Experts of a small language model.
Experts: 32 squared ReLU neurons an expert, 6 picks a token.
Training: a variant of SOAP for the experts, 291M tokens, 4088 steps.
Below are experts of layer 4 (counted from 0) of a mixture-of-experts language model. Rows are named router (the router's row for the expert) and show model dimensions 0-223. Each number is 500 + 40 x the weight over its row's rms, rounded and kept within 0 to 999. Numbers have three digits each.
After each expert's rows: "comes before" lists some tokens at least twice as common just after its tokens as in all text; "gets" lists some tokens that make up at least twice as much of what it gets as of all text. This comes from a sample of Wikipedia text that the model never trained on. Tokens count by the router's weight.

# expert 7
router:596445468532451539491573511503492486454486497498483524530480561453504513472502482453514528513500546484437547619530427471442464446533484411506503564523481511442490381555528538492451445445480565533485503510487489554499513460544469533520528447535410540536479500513560507529586461464441524482529439509500534508504533519455552445500510430549481475476547495460567449528504476493447456520481544491557426487524557506517479457468425448532462484493556478513468489541531543462475471424549567542601486482499535507487451438574527460481448506560446532443464511489532518445543519485495533514443504483449573475505511413521531465487552554511511503507478460536540509513470480520459487490497
comes before: " a", " the", " been", " not", " be", " to"
gets: " was", " is", " were", " are", " had", " has"

# expert 16
router:517475432479503531444557522455553479469486499506508483478499431520521488566502526466529519520556467451444530428543548494602470518527572471542471541542543558490527521536584487413519412487467421502470458552493576514478535508530553541428526500572482447476537469498530497472523570536466510443521501506457438485449527432442480457530537514527466489511420552513491503463439514525501453517559468470517555511521467507456489451530492465530485537524486507488507529519524459499504454475484448509511469537532538462458511487432487482518485472536561419519506357461552465488476535479451419459469505482492494551516564433524455487402458510434544461497513550486523522481489562567563534532531
comes before: " the", " ", " States", " Kingdom", " tick", " New"
gets: " in", " the", " of", " by", "|", " a"

# expert 82
router:500436432430560552522548531487575459497493502532486534501499529483453496554480602474499487524560481489479559473550519460483485539550517506551481515507562586481526529478535520455483475468503451519446508483498460501499518490549512564519517506538549542524520476563492496484531530472457530425564524505526471495455455455533540425459455504521462467465471484468528511418533548437542437487516485554475475454529508460567450428557480471537562532450456465500530514533514508538513423490481455512536520484521587515461515502450507459503575434578437427534455531450572475549458537499529475469562520453534501482529511472421525454545458483354541488493499543443463467440531506555521511450503
comes before: " |", "%", " |\n", ")", ";", "."
gets: "4", "2", "3", "8", "7", "6"

# expert 1
router:552446478449533529455554475510478463440486459518566556497562428424524460512529465483523467536424411485466516523534530523464458556512462468486475461479494509456459523519574566461466531544437443562463466522453499507519538495533543524511553491490528500510540511539487547493512539505470514462519471535451461498535553497501518486485468491422494435589440454541542479518537481476510483499479442465510443457553463545500530452525489451538575468471516439493498558498531528532516511513484460457443445442499559552547497508471432484528466470442537479536476479465552521480548559494540520474476491474507484500545429549441545502428510520495594457577502552392616523560514543536540517580507
comes before: " ", " |\n", " —", "0", " -", " —;"
gets: " |", " ", ";", " —;", " -", ");"

# expert 54
router:499519480445497503488549508522435468498508498500502525534540468528506493473552478485593472545535478494492563484564539493498398532505461538462485528523474540491464499507481535472461513530449486566484475578463450466482524524595481502464538447512529423516541465496584512491536568474473503476557449496456470472524545455472546558505562479506456478462402453568512495560509490474494478494512476474476498553548490517483490525502496472525449452470487475492509511564547531601454512442512463489428480443494510510463510477467429498593445538445504470531463464566550570424543561528552448440508510524527428514548428518469555479439586459529536468573509561452466462514547560457574516475527
comes before: " ", " —", " −", " +", " -", " |\n"
gets: " |", " ", ";", " —;", " He", " −"

# expert 36
router:475518498493511504495482542478519443502445439465474424470515569471454480482529542465523481477412543521566496462390555478483496410495530527525455439490555479506424480569505509493508474456540442484462463472436520469505450414497453428514475511509390495525511472505483484473529481478462481473469498441506495482511471563524563479520452578436468542510517512547450524542475543489546473480456498497465557554469564537580435495550478468531567545542459463528434478544540422475456494556546525511475495499495509495467446486563521486554573458569446490505561492491446522538496470478484537474478492529519571505565553449505533502546492422475520515502447485502448449446447432437562511496514
comes before: ",", " (", "\n", " =\n\n", "'s", " was"
gets: "a", "i", "us", "ia", "is", "o"

# expert 44
router:522536517538516458521489513485518521515468512521567470469468511573541454571416529470457464525552469547474487514451464484497502577487578514526454558513552447500525577515528452544502439570507591469462528483446539555504495509427577515491520514509555411474525519480548521499419513480435468458526565531469481555434528446491519501504489477424503477535494516486479464472532525514517593533529543564519457487511473496485513507537494517527505532426489451480505532523496510469540598479520467508523552527546453429635510555506558506489453505433509504575509568499462524488509546468488552466482546466512574538424571491534514570465478490464453521551501550529466531509513518462423519510441
comes before: "201", "200", "202", "0", "199", "5"
gets: " ", "201", "200", "199", "202", " the"

# expert 91
router:568451495534501537526532510509507467491465464536425494508522492448441481456509520449437600510524478462436518484563507467521551491493537497507464512531515442489520567421522467495468501496434450534459462502538498497510527552504540530472498465558539465487534443492546482516538524511498539432533490549443493544472523496442495554507541473538481552436451546492458459489537531541533484468542486542541500487539509449475500529470540503526505511458422537469546503492574502542554432384430553419449457556534417521511548485430533462523499458521525450457517488522504537501449501434511492519493522540532456540403509546613554548570504545435492502566563550571503511466477562473575494514511
comes before: "0", "9", "8", "5", "6", "7"
gets: ".", ",", "–", "201", ":", "200"

# expert 93
router:537473449475443546443497503497444485524434550583491509540452526516483450489488481490490523541491544477417484554461450532550441459472432491413504490489446516456461480521444503505515500506531556517460447519502529489497480503542513531526511461550511483505511508483503518488529515438466534461481572452497482504519533483486482540541541450519469459456468513498499475586548417435481478499415521483511448401557505425505531440470516439522447539495588497525438522516520524493490455422508525556447477449547441566502500411489551469501541473545541496488512465518475521470473538539453462488461543529481532451528569504526587573453540460468477434391528425481472428515473429565484486537539
comes before: " was", " a", " is", " also", " had", " to"
gets: " he", " was", " his", " He", " it", " to"

# expert 48
router:471535485492518524501509505466564416499475448542480402443468477461496461571517458499510495505439492483502528526512526478462527518540463597463503530443499536448534584495468493529530554479552506464423538560488545502500492531495456486519500453534566472539508459571477524474506484539563510442536465446495514522443483471545507407496528501590456528451511565524514504488533538443504448486442477471428456463533414522423481496495479493530532575556522393495505483543482506518457493524537495518504451507418501447500509551495553504530415434561552502512500542476503492496491525517470577494549538470541491508474473517505487514458500522450526564593496450573394564445481434498546469480457
comes before: " the", " a", " his", "ing", " to", " this"
gets: "ing", " of", " In", " for", "In", " on"

# expert 77
router:435568457483483532500526511473506479533444556493468478573421501466440456452526495471471492466515464555545469470512475533521556461502470447523461515550480528432516421498408509477544519559507509534457507508538455583539542531498502551499543420494531499516509511439546441478520449506459544539367482512498583503438555461492515526464448491554491485460566494584427490445485518464527506437541488537480565516525475485461439495511466457513522436452479516470474525542542544534533472565544602549553465448468505477465461481564461483450508468458484510493450563487495484578478508533498503488451407458423477537463532510467505517434464527538499459474499529552494495444490535540532461538523
comes before: " ", " \"", " MF", " USA", " DF", " Team"
gets: " |", ":", "|", ")", "-", " -"

# expert 89
router:505463469541504528488538539484542456486480513558468495418397463457502466504494500489536481568508527485542485469448534530480429525406557547545470487557481535480483557541515434462544489499509470546454575538548537514542519531438419545521506509567513492467493486530469476488539549476472542471546550435491479523466572508573537570563471491494435437533432415468542582501490519523523515520573442500543458483496470522504441454494483465527552431493435479433420527511507510497522438451451490529474456588488440514470503429472534477505496489473542473538429516487559521520474544489536562458458490520538541563595514513490459489552477467479558504497513560499489542561485543450516455493519
comes before: "-", "|", "   ", "     ", "A", "|---|---|---|---|---|\n"
gets: "\n", " |\n", ")\n", "-", ".\n", ";\n"

# expert 23
router:510425460513514531430559531495535492488486429543486510534525446444479483534552509475563460579532473473460498491569509424509564558519513521519473503490545554459534543545530476434482554533454397547482411559480501457461523527510444528532510480513555449518538457534526523429537544467469523464539501447480409548467560453472562480489512528495482466557508461458429442493553511478544473486553472458531456502525476520458587510544547476531581519484492493480510533522508473527487461505553522479512472552550580453438450440432527474512485475519540432460486432517518608448534527529573505431477452548498472477477516534483481499479435533450557505443502502437509460492487527514544507532490
comes before: " ", " be", " —;", " JPL", " —", " have"
gets: " |", ";", ":", " not", " to", " that"

# expert 62
router:493493467395460482503461512456521442498530524551421563467514479507450538491538492468516449477493456469453540516547522579489572540484542541495475516484437482417554537517475564483526530461508511519471529479471466508487558474500556428521492503545530502490516465462515515561524509477449540461496555477583515502545549433506525453439563479437517554538476403520559454531475546522574538519541523412576520444472570499519509569416490509523455537520510479449511559497462521455514466513418546546558469522505572494566545472531503463500532531496451432530489511480518434468533487452490555526502545459497469539479502484570504487512535508591474547497536437512449526424435452511521459536526
comes before: " The", " He", " In", " It", "-", "=="
gets: ".", ",", ".\n\n", ".\n", ").", "\"."

# expert 78
router:517456472451557494462539524453531476455540538500506576507569474485485507452528483474606485591483476438466518473548531512438418539551475553502462493508558505521497525539498452539506502560427501492508500521439554517533513516537462549426519507471514464562494449576519533446502556438477526466553487531533437492480552437480553537425561417522485489511460480454500498511531470425504421475491474501568488473487496477481450481470534465533509524438443502508532522523491522505527459486456452521434523510550494494511453453492528493508442476484455475476464508419516589492458539499597425430549508457487521443592473453540536528517568466529509465484483571439553508492463536454561556499478
comes before: " ", " |", "0", " |\n", "1", "–"
gets: " ", " |", "0", "–", ";", "2"

# expert 8
router:526453486427507564517416533488504507461449498586496548521508438484485505537526461496518458502488579500436595475482505540525612493525512522480447457448494571516518540536442448488542536431523513494471531511465478514448528472505569482511539422512487466452428451514570504488478554524508513540536522509453477486448511424477478549497522453553518478488523482488467505504443411470525494428529475504504436570546504442516551475538437510537520530521578572483558505477467518418428514519520575482478500518526565453521502526486508487456501513590596483517478444512532470488518543493475452428490475482497425473504522544520494550469468496498437472513537482520591497604496558510445504462475
comes before: " the", " a", " his", " an", " their", " its"
gets: " in", " the", " on", " at", " a", " to"

# expert 2
router:482476499506498485501467491501569476502484508499461587467608429530455504527559515547554488509503518471464540510560521493477484521548507545508467581516557472511533523472548483470529563550443498402508468554467441523487523519507416473420514531498545491461503453451520553529565434434529537515505436504430502488499562491476529486545470468526469507540516416505433474488534496521514504535551463526533495445457449454423538419478522463527553536472468505484541542543531505519500539571538481497461528421593485537454466537543476485551560481447406503470468597472544507485464515558506424476529482540523495473453505470476491470501473483558515462508558489536507481487420614510540512456467
comes before: " of", " the", " to", " for", "ing", "ed"
gets: " of", " for", " new", " to", "ing", " number"

# expert 14
router:493545456455489484523465536445490489519448458554511453491456551567482460430475549499530431563508533569562541535438528423469480501459535558537456519495542505443513519536454444498529527467494514551451487473507470452538461563500507529546537533430484467424506479485508584519531488527475513523545538503471498559444617431504485528491474540440451504492573565414460460503476565485531466522556573517498504450524405422504500533496522501510441512464439438546436563520461555542473493485449418469542541554519470497498520465473513473479455486467502482503470545508466537441438517524517546566561475461493478490439552508526518496553523495512510440552535514507492536414467484485456549531483
comes before: ",", ".", ".\n\n", "\n", "–", ")\n"
gets: "0", "5", "4", "8", "6", "7"

# expert 41
router:531495451538508524523442523451478464481438470577528474520488477507449459521478494510479435467501495422499520488490512456584530539582469519567517485495550556495527520457460447571497438506563453476468529521441486588564542495561474533553544591545540572495565497474491526470506533570473519535480473514498536524487461459472534522487494442474512460541524434516492466461560528514570474497518475533552493440505488552495503465520483503540517583497529520430530539563510470545476445472534492521575464465527497500491480508482559469469545486507523459527543467503512418549505473500453537530464582499498479453524607406453440568535434536490497469513508478477439533464486477469457486370436
comes before: " |", "–", "th", ".", "1", ";"
gets: " ", "1", "2", "3", "4", "5"

# expert 63
router:544509443455443546484486517465550483472501468547470596482570462473462463509530566475504495480512474455435515495578461567515581494476500487511410501525444528493560524534479529436526562442492424545486491472466482481536535526538548478487512505566583519552521441463499510513501500460469531457533507481556481572608532432495539446452539467492494504502498518502457472531538522510579508513581483451524528467517497509495490540498486474511501505466511493462518534475538551520561468513417445508485460571533524561527595500477508465568567461555451493537489497514492437523490458480581495513462549484589417536420470523543491501426514539478474449454533488525439545461430448508533536517543
comes before: " The", " He", " In", " It", "|", "-"
gets: ".", ",", " |\n", ".\n\n", ").", ".\n"

# expert 70
router:507482494498539526474505494479473491521427494529576437534533424507514467565555538482447481555521478574563505412487540499486486523492529564429480546484574513526462537520467491532539525520477517487527461481497521537497484538462571516453532505508426398429461528505468540472437542472422483422554571572453445532448499461476427512508521467554463522465601548453455502475500470519505482503532523524498458485448508474461508446544449496525551537449462467504572542502562556479523471477510510495459534514527508538590613573538547493561478502516491441483493510527479516465487537471488525464461530493500497481502527495573428514434463547496456493519526550523509457500466451432420441565490
comes before: " ", " the", "201", " year", " time", " December"
gets: " the", " a", " In", " December", " January", " July"

# expert 83
router:465507480464461498512424525500469476458536481539518496481495536564458461489568493485560488535525518465497507463520522467524555471406424531568536507445437454467528509506455492509552556443453414528496438496497492480492531537523505527543487549444537555453486435440476524510427475480525517470547490519428422453448542488516545475534491429371460534517549466464479513487583559538516488429463488500507446508492523496476567539471445422542463517551484461531504537553481512528494530542558491460483512503507553465490487497456538443539477498504442502441466486516538554525483442522470528459525489463445537457444620528516406522469469536503467562509578483538461491433462441472508490463464
comes before: ",", " to", " in", " as", " and", ".\n\n"
gets: " not", "ly", ",", " later", " and", " also"

# expert 11
router:504478467459550567479562537462478471459413503445503503580552427561432584508558473430452473483493478606511522487424535483504544424506505444558506533514460532435436535500449519488513511528538458536457517553498490500507536494471487486513514489528463444524509522499503494469548425440451521454509492503543559543574527535513565502536470530481470477449460465494487494519470475483495490483516444497435494515565451547450417490473489495522548442507518463455465546511494480466477477540532529520477427532480484538438577445491479498550475624502498499550470491532452555545530510549423468502483517529481512536509563497478530524481514544484567420551475533497488490537541550495584522413581
comes before: " ", "-", " \"", " The", " A", " Italy"
gets: " |", ":", " –", ",", " (", "\n"

# expert 28
router:520435477582548473469501556416474518458568565466558552489508528495481465479458455442509545477535454487555579473523500474465510541499571518552483492531563504472508535553447450424529485558531461475474522521431517542512523520477502520527512553472477450527534512550510540485503503498474534438550525495477533501497558506507540548540451513487512467500503465501485480483535510555485546460503516552418473488549435489472521460578534480501620419459468422490502525493566455502498543517473412469498448479503440441545450514452585490484481581522560478525597499483524545512520510499455531397481502500522528512474533581411501534498566539431535457463470521489529544516493485487481586480534
comes before: "201", "200", "199", "202", "1", "198"
gets: " ", " (", "–", " –", "born", "/"

# expert 47
router:431595468543493509490538498452495506531471501486436479515451460522437481548512455493510466473559495482561447538469511495492506540477496546481515592506451515458546480458543448529529452565492502551510530519495445501509523492551511508477521507478487440531555502539508533509499442517458497493512482420521516447466443446627391510526497549422543496541530513570487515482419483492483524548489499432525543426502467586476454473498554451507530526474498431488493526413518506462506519541513515519520495522465471526521473479570530511520444500461497622550445542563554503449449534415496569519464528551513518530506509516447440575578529522555489527498533478479500512559514470437475567565534
comes before: "-", "The", "|", "In", "===", "=="
gets: "-", "\n", "==\n", "==", ".\n\n", " ==\n"

# expert 73
router:545459486480510563496541526511482428484441496482443584547594484501536502484480480494488524538521458535457538518542537475509562522511418532423483482507487471425524498465540443454575397547447444484473456485465533554491547537499466500435506519537520489473487454591485516479516488491547543545507512517498500471497527508528512527511510503480444451498421462431466477494571441542520466473567487505572493506541520499476539498491439484523503504428440464480521540523523462524511543477410481511427491410465450442476473483503531457491478479490526426427481543471574593444526516476488420417544555521524560502497508531527508529601431559528534430526543501513456475527484504468516481472549
comes before: "0", " ", "1", " |", "2", "3"
gets: "–", " ", " |", "0", "1", ":"

# expert 75
router:583452478453468471467501522499480468491515478502602526492537473460506450557552520494584518524568438510434551425567527463497389521537506488537461542506514506460548528432539485506416564459498467528466475520555435450589504569567530533486535503560568475461539478535480506461503480500486500543565404496531444518465490501495545534538505470523462451481540483433453476526540488476516437527486473552565540480478527504493471442553453478506416510466481470499512527530500525563539457494451433489485521506456467526455486544442519483571510468553513459515484487479508576571455516525566482465551502511587399471497441516478505491567522528525530489487574508481514514485469553477533525478453
comes before: " |", " |\n", " ", ".", ";", ")"
gets: "0", " |", "1", "%", "5", "3"

# expert 46
router:457529479543485531547499524483420500482516489524499460497504523429510503530519541489517480479516495413525438414509515530556441525513417507489440538498478540532459379558481460464519540527416440486505408476565446488524524545465425525445519465497439474533495481484485507547469581471514500460531452494466493541444434474478402552528541451603500538518544559518535493454549473463450479456534520466484452526548481511454558505537511456509459567468467523487535508513516534506565539456522465547486524483432503531488508551466536459531464478443419461520546506461482482579508508473553461453453428508587517535504444465515468440515462482496437501438496558511505494576498508509467524546524
comes before: ":", " ", "-", " •", " Country", " Born"
gets: "-", "|", "\n", ":", " In", " •"

# expert 5
router:506534531537479508480474487544496502411489495450471515482490446565521507532439536503538478467515474493504438512492478567501419553512553508488478463519521506518531562502492478499478449508511515514485464519431552543469492525495518525563540425514483504553470480501527541527470405499524481492522555452522485405440540449538483430502498521559454572461419550564528469473422439502531544553557471401514474557498460488523448492561560483547511554502518552457465527477493527457485546464573459490512508451429453518471435512504434569494415558497565523460564526496491456426549552488506463510461578528519454537537524450444471516472428514538526515471506485454523453484463552468464551411502
comes before: " the", " a", " United", " University", " his", " New"
gets: " the", " of", " in", " at", " from", " to"

# expert 88
router:526392471438524551476547535456593488475530469495595429504415475523556536538536559513488463530545484481496564490468509441501574552520517508529489543469536532512575557505508461462531479550459488460460505578531540479496529567540530559468525549549545488533530475485473556516550471526472549572511510526496483584467533494443497421541448550478461445462463522390480446508487557502539467482478517494403452469537488453467541487539526493517525522477424455535420533510538483517441520458484482475552479496573531452492516476435499460469485476521561523504470449474530595531472521518453493433466500470514462516474545491441532551546450486459518451531510519476569502470531502516479511539486
comes before: " |", "–", ",", ")\n", "\n", " –"
gets: "9", "8", "5", "6", "7", "4"

# expert 51
router:498429462451554538500491514511538498462400466521449405511559417472486484509444554475476465552532487502438522454545504447511504525492523528533461498511546498545478482473542447557520481549492470504469425565502542515479529499476492548468503488567510460508535487575546499483526569440445516405560495509494438521416468488445541541544509439477467509481522527506437538486541499439504474485522487537468418479555478460466574465555542514519489522441418473489509507507492506532543434418438487450463526504541538477548475539488544477555476443485472478478495456437515495403519536456470468437500534508539514517475558468585459536566445488430470457544459553469560474472547546447526514514488
comes before: "0", "9", "5", "6", "4", "8"
gets: "201", "200", "202", "199", "197", "198"

# expert 65
router:468453443502541508496529509503526513532467513502538498560482494439480495422510475468464536439541421519511552560480549464516544545467505472521525604519492518445525577484512468524522541565452542530485569510556524509481524548478556542533535517423508507500518516592517575440513551544529496590543557469429467573483478455518533468546459509459524438519504449523498411561464458443493452461463482460481558504539468494472544498543545435515551552475488480511545510527554480531482475560541428511531449443489461499457501466465531491477466512414463517480456519491547487440538511449530550541585580533453533479489463545445452524504546513516544471565494487576514519484514538530501538558573
comes before: " |", "==\n", " ==\n", "==\n\n", " |\n", " ==\n\n"
gets: " |", "|", " career", " life", " Team", "="

# expert 58
router:509399508520579573451589556480522469453497506472494589486498483536490494548507493464572477555492480482483577444470506457532452559536495474588464475428451469536509495534462490480491501524518456490487558486493550492561508485531560513489503528521504573463540506490531535432484578469455477434493511573501567561451525515435484506546565503455481530511481491473474521442542549521519485497541468482472567519522467564530448539505490495531533554470457482460507512522515468533429428506499542448475453489567487489472460470484561452514478460535505438520500450489537544562465505574532491475458594430545559535482512456438523543479520506488561415511464540513545583480469532493553542467583
comes before: "1", "2", "3", "4", " |\n", "201"
gets: " ", "200", ".", "201", "199", "198"

# expert 39
router:550566538468428517453493497474543528465562440567508511497546454566415456527550525520514508505469501535500506507494517552515517531545432492451532500514518488548478528542491430464528560475476538501496505467563486453459536507558516542523513514502528466452478523480519571567474464484486540455587499496468516558527552410456578491429536443490450416483572483445460455477467473489534496507473559455506493422533516413492520461439484489539463420546520560500527443504458550491532531511516560506554480537562509472571503531407527480500468541518453463516451449543497525443519519446541439523461434543455527527462556518561551495435493563521419497495492514519495555472469478449531476543539
comes before: " the", " he", " it", " a", " they", " she"
gets: ",", " that", " as", " which", " and", " but"

# expert 4
router:513443482459505500530486503427483458454481468517505535536550491517515519495541558477509473541464502503499552523549521514461461541451507553461457508510513464492524557450558524521542505462531433492494495504453483509473530563462489432518509535469482493491513490461483510525534474447487532503568482607503544520406508563516439489529454453458458434493410413471515484457441482502572461459516503530437488460427496515469495522553455476493483511448497475493512531537515544569558440562425488555508548540523501510427542484466526450510525432528553453516474439467503544564386489506486422510603462482559493435578453461436451484485475491517576472488599516550475480444503478546456540505516
comes before: " |", ")", " (", ",", " |\n", "."
gets: "0", "1", "2", "%", "3", "4"

# expert 18
router:501421517449446524444476527527469465491444443520507542463558549483463496498541459485445499462533459506497550495530525466518546534540441482480503526535468464440450482527511505493533508571466456522447519540505551515476512493487522492437522538472530525453509507490418535503533542464549525555508524535447456540435483488502545522552563440506474548584491486539505473540532496542459476480450464563420498543524440579476511505461496442522509447443468509462510501537492493540399522496513531533617508557504517554444517475477535441541492475481463491436442462430576483501452498494589501442563499450463498477540521577418506391570459490442530471525531561525573478541489572507491480518491
comes before: " |", " |\n", " (", ";", ")", " |\n\n"
gets: ")", " |", "\"", " —", "}", " L"

# expert 71
router:483552488511470513448489531517567501483517491545440500508463468530520482507512467500510522525482457522513482527486555532451495409560533488463608519516567542498516475439461465484526450446437563500452546480520575496551550467515502518525532464560496511543553469484501528548549461476540475515481475443495542427546553543469511479502517506576499474376537518473431475491519497556455493442435467435474467520500496571479538454478589532568494424492594548493488523503492529452443537450505509438491510531459524487486497470439465514480484569525518518478508474500513460431554505483483526503475562561548513506609528443542568513463528544439549474526480429436508487430482551550475423457501
comes before: " the", " a", " his", " her", " an", " him"
gets: " and", " to", " with", " of", " for", " by"

# expert 35
router:463471487532435509494528475480443506502493446465483446509458478441502455473514507491452493453548492420518491423473486473503521490491504476505482504493484506518450407495549453473576434544459416556473428466542400520513498552464459548553519541520469502548520479492508519581509534412503541614514500505476452503450397494510498432536473474571478479525452506533503482405515485520505446484533507565485484488548472481491483537549530472481497518495459539509544519506533559549478452459455447507587540513480491474467525554439539496536513468539437481491420448450517467469514515520542441452573466518554600529465471487486460455556481518516515491578513553459550454515507447499494522599458
comes before: ".", ":", " |", "\n", "-", "–"
gets: "1", "2", "\n", "11", "3", "14"

# expert 9
router:451507461500532533463557508437516483487426588496531497587474574519498527472514441452468492428519457534487448464580499533503465485568577539552500517568459554525543440547464487519566487533477499542497497422496540442545535527525537546437528524509510440497524551539578532527476500519477540435500427509487516551537500421451529518468439502573543494508497466456549499480483441454423465484554503425484476504558514470437508532528461473503514533568482516476561534482545525469522482447466436509486460431536517440548447544494500483447438435440526515545488494487533451577475520478425498452449527513435553540505490531499508529452452497473536460425503472498521526457549476476552524455527
comes before: " ", " \"", "201", " -", " Win", "200"
gets: "|", "-", " ", " |", " The", " In"

# expert 45
router:508562442513542549482550507475563496492440482502552525464522567428445472534456464493442436490521453466529486535537530498517505521512546562547440519512464460513502497512525536407547463525443520536478505486543444424439536461464546573493517446533504536527529483529443509422564464486490531477530535531535482481448504458513507514530411531469545545551573471530442545469458456556566457532530558453523440463466468543444528519471530492470542492494517431496536503477487523520479494481437496518418459548501521530487487444512490449535563455443482465471462545499546536476468524440504530467477571476574478511478480568442501473477521444531508447498547565552461531522610465415528535464567
comes before: "|", "-", "==", "===", "The", "="
gets: " |\n", ".\n\n", "\n\n", "==", "\n", " |\n\n"

# expert 24
router:456435475494562559518569549460524502521471498539549480531477503504525444476513520487439480551536540435504536439521508408531552502533491464515489476481564487498520445475482432560547449526507447541464581469501538526447500474470493511400506556499487434560527508521472545496471481493473526553510484542542483559448544496447530461514585469497479473461500407451577463435454552488520454440562517478444435482524500475485454448551509467535502536473463476499510522495546546537481426442462488494551461509533591441475522554476567492468473495540495489583492430463509504570443507507471447449499548474490545541522532515446433507507478481414487480513406568501540534436478510472511531507458
comes before: " |", ",", "–", ".", ":", ";"
gets: "1", "2", "4", "3", "5", "7"

# expert 49
router:560451478450479544509547500523462475483514434527483557541572444479488459468476466548449460481534459520427573476501440463575602546548482515486490488542500523483515525440520466448525520566435467520479461565437508528494520499495527549410511558550512569431551450503514530462544553434498574500476504535514467472573546469447509491481483438453503446501501413537472438507595509478567504466555444559523524455523473549441550491452461477517518510435461523453540500522467448529510560458477501500499470421552444510583523575472459506503466547469479453509546469451510510498513521503504502476517486466522522468569448479506497411528469553477523510518484511476470533604491470458501512484505
comes before: "1", "0", " |", "2", "3", " |\n"
gets: " ", "1", "2", "–", "3", "0"

# expert 38
router:523559487454438489469445522476501503463591462536476574507491494541488467490547481493519504460483481465546446492562523502482518500471483495512525432519452497533534538491503498482532508405433555540470442546424471540471538524559552474549547534536533483463538476457477509547477553471462469446431519492539489458508528476466480434434546440406475477506518540432489467426460583495512656571529491436487492451518484524496495535417494467530429481510557533466512491543454526451596531538471555508517463509477557468521481492500519480489462534523546506531466486537459432459508461439527502566514481526449478437458497561566536514520500581478514504520564483508506546480446496477506519590511
comes before: " and", " the", " but", " which", " he", " a"
gets: ",", " and", ".", "),", ";", " or"